config.toml
d_expert = 32
normalize_top_k = true
router_bias = true
max_grad_norm = 2.0
batch_tokens = [16384, 32768, 49152]
Below are experts of layer 7 (counted from 0) of a mixture-of-experts language model. Rows are named router (the router's row for the expert) and show model dimensions 0-95. Each number is 500 + 40 x the weight over its row's rms, rounded and kept within 0 to 999. Numbers have three digits each.
After each expert's rows: "comes before" lists some tokens at least twice as common just after its tokens as in all text. This comes from a sample of Wikipedia text that the model never trained on. Tokens count by the router's weight.

# expert 56
router:598563480531515502522518453472530494511467566536478544451522558546488508528512562464473476472507493483480561535448551611436532479456422565460485458537454403501528487487414502431496436437521474486526503503479497405508482504532512495526537574578514412461448476502499530522529477480435542500
comes before: " the", " a", " to", " his", " him", " by"

# expert 111
router:510473464398490475546459530513484493506409468525521517435515427458560482554511592511521554564405479512477484420447499465514447502515462528509476499542472481502479494473457484510497553449458489549523466450507453458469458453497430436491547488473465498554461518528594486514508477486514498502
comes before: " |", ".", "–", ",", ")", ";"

# expert 70
router:507506420547477485507492476537593505531489427483447510538475464535521520427515448524495472527494510517486516502455471508466496542523541459552437498396478457441479495490388523504482452445506526560489575538513533488494496475503519442514476475500563515425541503549430494491562491497428453524
comes before: "\n", " The", " In", " was", " He", " It"

# expert 113
router:493467561546485529457582503497509485487509521567494529568471508483402426503541454509497472510439540585488423548501567499445468507479497440557520493522504445469416512471440485488535568543529507512444466523498532535579396512450530490472541526502426580548523524505529473496546528462515506468
comes before: "-", "\n", "==", "Personal", "|", " Born"

# expert 107
router:451470503531484548533481519478453503512540578472489489450503530479476461453508557548508435416511524514423517553406573525478468488541508516437482499477547544544574464541558494536574573539511515495494535472478559466508452504550446567471523504457502467439459528494509523515432519500551507570
comes before: " the", " a", " an", " his", " by", " its"

# expert 108
router:516535389469519491507469501581438507436509508422494490528493443530450493557503522546550526508523522497495507522568484532488532429489534522578455484544493548468490530447494459407500482500419452565457566532539506491465526479500503476443542434522492421520459514484560481494490530457566547553
comes before: "\n", " ", " −", " 0", "ing", "=="

# expert 48
router:493472494409529457462528511495513490511459539517551484537508460474475554519499506537495548573547457479578512446464506441526476497432475488515532523371501475505474509524473510568476436548556519447530544518436492534514543535486527412428513526442378501521535465512482481501580590453502472437
comes before: ",", " (", ")", "born", "'s", ";"

# expert 79
router:487510546553492591514410522527510489502526553475435510496529521464505502527484525569442477527543492549482432489454443410515487479535514506444476478552524465523540500409553602538516465440458528477544493485536503531563479523488506482546417449511497459475483510484569416470499559528513532522
comes before: "==", "===", ":", "The", " ==", " \""

# expert 104
router:507452513484467492542491501563530506516508442417469470460579392441414498513480474484513540523480518519445512491537455463475471466552615514492549572535510531502458498552556526571488417530566483525468559454451495492479471453465532480485480457520529523581538545468496439480460488575495519517
comes before: " of", ",", " century", " season", "s", " year"

# expert 125
router:541493573554545538504436540407495491494562511484448507513493554527392498515503496512426437457500538472471524494504515468484517562530509475544490517478540561535428492476541500575540567484467515500513488413518512542564419532511456604473536545529497531460458440469511633484482503487575560472
comes before: " the", " a", " his", " New", " an", " this"

# expert 34
router:486528452555514555503449528535477505578543545491464476498460491482469530484437488568563488566469520476512550516470480454497524525494533503516411477419558482448468475538422462552512486571543561432529591531490502514485539550485460438472472522468426455489461495470439464528526534455501480551
comes before: "\n", " The", " He", " In", " It", " She"

# expert 106
router:475529468576449563557487566433473491532496548488549511493555511465475558527488565522491480508483509523434522463477476497437552557522445542457487518421538432511544508491509532460454503460533564546595545497487542520539461518546458489498485549533547518477364429487421595491510452542486529560
comes before: " the", " his", " he", " a", " its", "year"

# expert 75
router:507516566542471488485516551480552502456542516440467444460434530466412519441530550529534539436517499512508458521452465519491447479477457503477479444513501564559492486470477548513503597570535522485451452411492524505550491533401496512516477560570457502410416507527563527496548545483532495456
comes before: ":", ")", " /", " by", "=", "–"

# expert 19
router:518504467484517522504510445454536500487425528487483487500484510487416453536507482526430500538530437521493532496487453536471504535482396484552521558533412451502477610429423489478455480470449462649557521558505469434499483521533489514537470513426497539506474473530508479527528505546511514519
comes before: "\n", " The", " In", " He", " It", "000"

# expert 2
router:538448438593536516561470516596595496529512472473472572500492503462430495491469465368440489500539539446420521501439467529471516475471500527525525471502529470464530502444485496499512414428533447457456513485507506491433516525485526505521464473494522447570515499483491502531474470539488495489
comes before: " of", " to", " in", " and", " for", " was"

# expert 36
router:547538466494465474564505478468499501482468435530527484493503498547457536553465472462489524517476559498442583502516513546498525473490508565500480512530516451502519496564493522468470521420478539426489531470465537467517473485427486516433493531510484413422462465537498508563457459482489524552
comes before: " in", " to", " by", " the", " a", " on"

# expert 13
router:487542415496467539483448503590486500539488522501518490545527566475470533438490441528440507548404498501429562556550509470469514492456510474488513520531502498473489586514463549437518416420488537503532557485477540466549375455557512462480544501560519548494474496453504520474531488482529479536
comes before: "\n", "==", "In", "The", "===", "-"

# expert 80
router:489620475438492505461519540474532499389516510486470512538449468460485461510469475495428512491511476479446580503478481550450538428457467509547524511513470563523538448499481516495574544512472512484488471550425549532540454502521518480564500549452430519565433539537478472525524507492500496529
comes before: "|", "-", "\n", "The", "===", "|---|---|---|---|"

# expert 4
router:427490595503471473480504516436543503480506455575577464413456464519539485521542576534529529471529560544504467526479487530439471451565577512482418527473514544531493393483514475520428503526509487504486462535433518500478423550390477517490416486525510512500514494567567443541535503491523515509
comes before: "\n", " a", "American", " American", " an", "born"

# expert 20
router:542447507433489508508539453481455500489508504434506471482524475529400464433495560511491569495499520475518502455532499473514506488475519574525481457432452521547501445499511464476515563657493487559547577469493513474467540572491509475502480511557449494492501529534500465538483519525468532514
comes before: " |", " by", "N", "W", " in", " JPL"

# expert 110
router:557545478502468524562486467508572499502495499489525503506429531487475526534564478539449514501599467526439429514540512490504477501556449502440523524506527486480588562459542479482463402465482565516570545497524480528494552480432499543463475403484490457504546510495577466497542518501490414518
comes before: " |", ":", " to", " career", " information", " votes"

# expert 83
router:432505514432538499520430527489472516452484476488500440435558495494467530530461535445539507538478479516480492366507494446470518477558533478527477508531430490510570457531534533443466464546470525554545497504476527510468506503539458481497550475410478410452455503568444448544515464525524509489
comes before: " |", ",", ")", ".", "–", "),"

# expert 37
router:487488456466470508546574478512530508409576419511566480486481475526443493490512552530486540543521544463501464528454491445514496432493454581460465468523462516484509420510499546521491463542472481441530498425536492550492522523426532442398505487555467475475487518512575504535491456455547416492
comes before: ":", " of", " in", " and", " for", "=="

# expert 62
router:506488524520495448470508459437483502481535480516477406493490566515525497453477454527490504520595436526565519552504504542431551471493554539554486533570546562416484477502547496532496450506506428472474478513510521534489498473544464507527445548577492493556492511459491525544480493580571556441
comes before: "\n", " ", " 1", " 2", " -", " 4"

# expert 100
router:462535440589474535562550446524515475494536468480503460498452561582501511491512480451418466501424513528451529555485501559417531486463505489520474481434503473523519490542434540518521540476446510391470521507485545484524441517486466526524536434487544527452484478509480566592499476530450545559
comes before: " a", " the", " not", " an", " but", " to"

# expert 59
router:492538532458452493462576450490475517517471467480486517422519495461471504526461551506494524512552513533482484547510495486499442450503514522508509554519540512468542528552575502544431433531482570469545526495431538493520518506540500504490517487554518535454552521445478485561434496530578457417
comes before: ",", " |", " City", " State", " York", " University"

# expert 105
router:491484551442446521497472519482472501407486516510485530563483591498473530487518507556368487454508449494506478556588547487555444493465463510530438575541502531520566525558506478516458431409452404493542468564493490477537502507479521453617481506474491486540508534462477562514502455544436481567
comes before: "|", " |", "|---|---|---|---|", "up", "|---|---|---|---|---|", "|---|---|---|---|---|---|"

# expert 51
router:501523503542506487470517527519444495523433495485522488437532482432379531475483499530514459561431523536527556439490562495447536510494533515519484557410496572517432491503463452514484511485561534489480555524516495455480466554587460501473488518528450528487427464529432421502530425454620485505
comes before: "\n", " The", " He", "==", " In", " MPC"

# expert 84
router:515502473572525470490511432525523511464504488493430438575482493587455480517508511492480461520441515500471572556501523475515536472505477434510510510450498531545480524566472496496586471569486527547493498523561560500487447514548485503493474527452487576507470555549471488444532539526416552509
comes before: "\n", " The", " and", " In", " which", " It"

# expert 101
router:447566549571473493492546489517486482457470429471459483493473522598513492518471539461439454529453458502494530508568513554443476571499465451529512470467630518500455534500457566526543495512513555466527516542504548475546479554561471527488503516492558578605517475563514487499525512548466552500
comes before: " and", " the", " which", " but", " he", " including"

# expert 90
router:516458446447471479538557477437551500465479506589477457483505496551489471573491574417461591509453496464520515516530568481466474417538529527475390478487487430538499417512569481516474546546495485455503522525502493469471487524511497473485474503459436468428505502526590489581448421441453538452
comes before: " |", ")", "–", ".", "),", " to"

# expert 5
router:520475456433496484525537559486519498507503536544528452458484516469534518497494551426454547493461519517507478493525437463500504490536464477468477478540537499540550525454423465488458419435387508520519468501561490440454508517430503487528461523526532452518494520505434510543551465547531482562
comes before: ".", " |", ",", "–", "th", ")"

# expert 42
router:487415478451531468550550469493508492430479485489509476485500488514478489494477550493566481624417470484500522450594531464513502525408455464597473526502438500493543442451474496469527478608495514585534471533464498546426534512527496455483518554470484461495525480498508461489525548499540465484
comes before: ".", ",", " in", " and", " of", " were"

# expert 0
router:496474539513556441531528481540589519501505484491520484537515483526475489474465575446462559497460513465495519404449523450559518489518489460590506502541445558453424501546511516484519441552525419516457550522550486459502575483546484468477524467460479549547508513437470450525519476500471556466
comes before: ".", ",", " of", " and", " in", " is"

# expert 65
router:447543448528510541557463509438537502509468470589475471427458481561476523462426466581556494541542504494449509528537459562519509518482507501511510484492510463483466523484512463565548487536535513544459467510475534546454514536510445492529433532572445461470470525457561462536458503509515466470
comes before: "\n", " ", " 0", " 1", " The", " 2"

# expert 38
router:545568493505540457483446574598480478413508514443495492490526484490500470508528530507490450483468493537399459457535470491451434473508542443521503554462511496506479482455522475466511511402486492497472463443462541483499470505511531468593454444448582574592501472470525466522536450501494515482
comes before: "-", "–", " round", " season", ")", " century"

# expert 28
router:458527466563497554485466535538483509501468484524474527495501498532534553573545476435436471528475463523424500493496493468477509466558458521484527459512566426443465537575447500583440499449446544502602427470547475446527444502463510486515526534480481552512450522452502537531524443543500481545
comes before: " |", ",", "th", "–", "000", "″"

# expert 10
router:537481555528542550539386530465468547505550512481478502538492478535390501534547495496496467484488472452470439446499517526488551459542487493488484546463489515539504438522500560496626503507474459525543489459642471491539461460563400455512513466503494494449461468536506499552532509488475518541
comes before: " the", " a", " his", " May", " order", " June"

# expert 92
router:527521481524561517526558485461524497523534527545552523416507464550525483560560474470458520493426495528437515513514550492579592430431504549407459539471509498490545445519401574466512491480451518433465532450525536547586445543506515533560484510461496488485492511536470458465487419565501588491
comes before: " a", " to", " been", " the", " in", " not"

# expert 118
router:465536514469471506486489490461548505469521522463523546477533512520500449503538512475489519521533457519493501508562446507484486560485542589435462448512583484495594433554520477471483515496505550594559521460449476582475486491516490453478502465526467439520512466477532501578491437499437509437
comes before: " |", ";", "|", ":", "–", "0"

# expert 64
router:474448472549492538480490471482474518434532529489385499508553504499464478462513448518534532535497501456527510446500500501554516458432591504519468508420564553572464455486477459519567469507558471515521531533509493491449404499517431437523456518553439516526428564475528510573501424507506497484
comes before: "\n", " ", " 0", " 1", " 2", " —"

# expert 77
router:502441459444512470530585443578480500557481445445503506467507444412482451492487500524509498547497540544528524477563468469461480465500494547537519581467493517443499503526517581543440446555617539464515496469478498489504515516507506451492444574559508577538557468478466483500536516521532481442
comes before: ",", " of", ".", " and", " War", "'s"

# expert 27
router:445439529571503513536501506482466497444462540461540521479459470464490590474485542456473508584486504528438507420450489562533490456509560460544442473533464456512574589501478497521470536571442513563562583445530524453493512500452482430582545523504552588516516569493574457475532480443483452450
comes before: " |", "%", ")", " (", "°", " km"

# expert 33
router:491452566426535475505570509531540498446453496512481537470534441490514478520446555483446483555468482496565510506448544412528440463517524523501515518444467492482472489504499518583449578476457404427466491520509566514492526555462463492454493512442506463530544503587548476549507575454548523442
comes before: ",", " (", " in", ")", " by", " ="

# expert 23
router:466509518502567476452536540496457521617475510546527499521466508464560506498496448493559512613498511533513531469506527484443514568446530547531572543495435491533481452535493489449519479516556491420481491434496496582415500449542514472540547455495412493429478525402443446441507525535497457577
comes before: ",", " (", "'s", " was", ";", " –"

# expert 102
router:466577496476472556494477500522524491439417490512555508557474463480500422465537528503475539517545521525532468522502366557478491493489481529448467443495486401601562427488505509456478500575493603513526529507469520541528563453509487509491513511532483535465506569480527455502504418468458480571
comes before: " |", "|", ";", " well", " he", " not"

# expert 39
router:556425518452477489484503525407486500461540493583487428490405522517538513463537483499567418492562518486532452484481422514503439439524491492505550502521539509456495534496500473583461549555432512512530476531478512547509532513449514518453540496515504469504570495521501564540477608468592472408
comes before: "\n", ":", " of", " States", "°", " /"

# expert 6
router:532433443489492571484450487473483506457461465529438515538524519514454441442418495501493513481573429489566462521518536511507525427506500486480415523473455449495528533503600525532532452533480478525497525446506503474498480483515523417443443423601485516464458499421508495520502482504475588517
comes before: "|", "-", "==", "===", " first", "2"

# expert 91
router:532454438430490469474499560433533499459454479515457449462492497486479483517427483526562514487545545478495438486544489452452445498465495508417507587454459481456573468453482470510520496568528483488538509476402521546425499574436535462470511438519531469518509541433509462620513409428509501550
comes before: "-", "|", "\n", " of", " ·", " by"

# expert 81
router:508489534443586459485505475528463489498504540529498485567463470478489562522512522470560533565455429432556490422527506440477474484498548518487514493481402461541473464499471458516468505601536451428502523453468468500428537502428510455510453539416429470454484492460473452476501537526480526474
comes before: " |", " (", ",", ";", "°", " ="

# expert 74
router:465538439501487512481536513434533488500520558525436492470569530501498500515496521537512486468524464475512457508467484480544461536493499515490547525554491487456512493472502568474471460469431570499583495489450485551492498473552516507504496562538470558505541513498481579485458501547488516481
comes before: ",", ".", " and", " with", " United", " America"

# expert 16
router:536558478569466459566449452474542505462522551473507479521435605524507508537532563486402484444449488495449552523460533571460474494514503466557528508522519516560469547550484552521518566467513438430500505435513551424566459534536468520543474538535566464505433462494494499472494563463411524483
comes before: " the", " be", " a", " have", " his", " take"

# expert 18
router:472464593464530492555569513512463508481495493470481540576455420469435524517448531463468522553548470511491524481434504444508521462491469505604485444517422537493541528474471461452515497540510539526482531507531483502427523476606482465420497523498455484482473478467489490519498451534476504457
comes before: ",", ".", " and", " of", " in", " ("

# expert 24
router:447456475502533485485572522470518505464522454507442512452479514500472426484507501597540511458616487472542499539482488586487538451496555504449450541481507438508520449555516484512544538517473512537544505454462555526505464510497465580429496494587497445447441519469510527522464461469471525525
comes before: "\n", " 0", " ", " 1", " 2", " 3"

# expert 115
router:548503430431467447500542545526540501466479503500537490518524470535479491466497501492500512504498541423462426493500519461508471456499447461540523545401525537498451432460516527551453484510486507488570442499514439479522491484554492483467524454514503466565587492473470418563508528510523432553
comes before: " of", ",", ".", " in", " and", " for"

# expert 26
router:523447425468520476535469542505529521540517520461557567509493490506539436504504560479489503530478545473416554503456512425535474494495570490418425492496534528465547529557523553495513503537505458490532575463468502539517498480555516455580543494478573608528506553498513468526465432452501447481
comes before: "|", " of", " |", " was", " is", "==="

# expert 35
router:398577468514484471453494526556598501514484464430538425499588428536496489475488524583548495537483479524514434429495447480543537542510420413495449513423524476528529444506539438424518566441525549603556514444528537567467463499524477523472547518542524509523463501453527539499485522499498520455
comes before: " ", " 0", " 1", " 2", " 3", " 4"

# expert 55
router:450511570499464497517447473524561491480514456553576465471461523431497497487469545506538450487554527521495456511476431514515466476624622522499540407523559513469476501504537514513474575567616522446502494488495487572512451470459486490488499558531506487505543527579495584529478510476593516452
comes before: "\n", ":", "–", "==", " name", " by"

# expert 87
router:500551501534480424492480541496548517504614509487439522536516565550463517500494459570473487457447507507448553505516509485497512497481575427480519508489525492457520459464469512558521463515497558516526524523458539501595447565535446571564500553574504551486577487544558544489470440569476544554
comes before: " the", " a", " was", " his", " he", " be"

# expert 9
router:446492438495580514517508529475534501443548479530513470512577446517440538499484452542540517543528500445527475479487492442552460456510529498521503536547495494530467406449467526530476432546462494554540477486499473499496460562596486423454405551492507530509512568493419497553522430470448487505
comes before: "\n", ",", ".", " and", ")", " in"

# expert 66
router:530461558522545458519537505421538501533494540510487487453533558500466451555481492509490436457445523490531474554502608538477513540434519486419489554471539449519496463509511504555538522481497465559488494452449548528558522518512462474484588579493534487477530477475600558496459444475556499386
comes before: " to", " the", " as", " with", " from", " into"

# expert 58
router:513489509423453534432438518494475494510505520470445468493437555454529449520534523536532485527501515533515414489513532503465487553547482456532481495520509582467511555516483523429590540540504463485509448476502518578547479526385518482455507503572519490492483492515592513575454470477547428514
comes before: "-", "=", "|", "==", "===", ":"

# expert 60
router:504521457470498518429495522441455500504436507534531510507514489516457467464479549558456466539487532583500495515529459486472501499463471490499500463439515477539546561529505421504556540493437479496491525458501559449535521543500542451551497460551456434509482468480528495545490504569476544435
comes before: "\n", "-", "|", "The", "==", "==="

# expert 99
router:496508561514471456508521515483460498429428472557444457572448491508517490495507518529429500443451474515544527492501545491491454473467531613533391494516541506501527528476523458519472480483550535468459569532521483564508555427578489512507501459505552485441484542444498508587485463499551561585
comes before: " |", "|", ".", ";", "/", "%"

# expert 124
router:587520492540516470491524561534467501483508475486499497528537471483507471484432512500530455533454519513538543491511517533521525432455546534590483553510488487448539511505499518442509460553528546508457575467435535505482496464583499536534478515496533539512502618492530511494462489487523606531
comes before: " |", "-", " was", " be", " is", " also"

# expert 8
router:596573359483533461548588491595514517534534445476508464434472430511503455525435570466457501491576514500490502496469470510518488495508428528559505550505487519452512496437514573466460451469442454526521604546570487474482527550506540501474436482487545530516554486510497590533524557510487474463
comes before: " of", ",", ".", " and", " in", " to"

# expert 112
router:477473489520507473477542542444505495431440471445496463450378406501432511505562494507610491490538433518461463442511480499459504478548449496551485535544438479505489599448430476460487510540422541565496467482477470534499539526464493498456563530488540469503528553552567496570519458473516504461
comes before: " |", ")", "′", " km", ".", "%"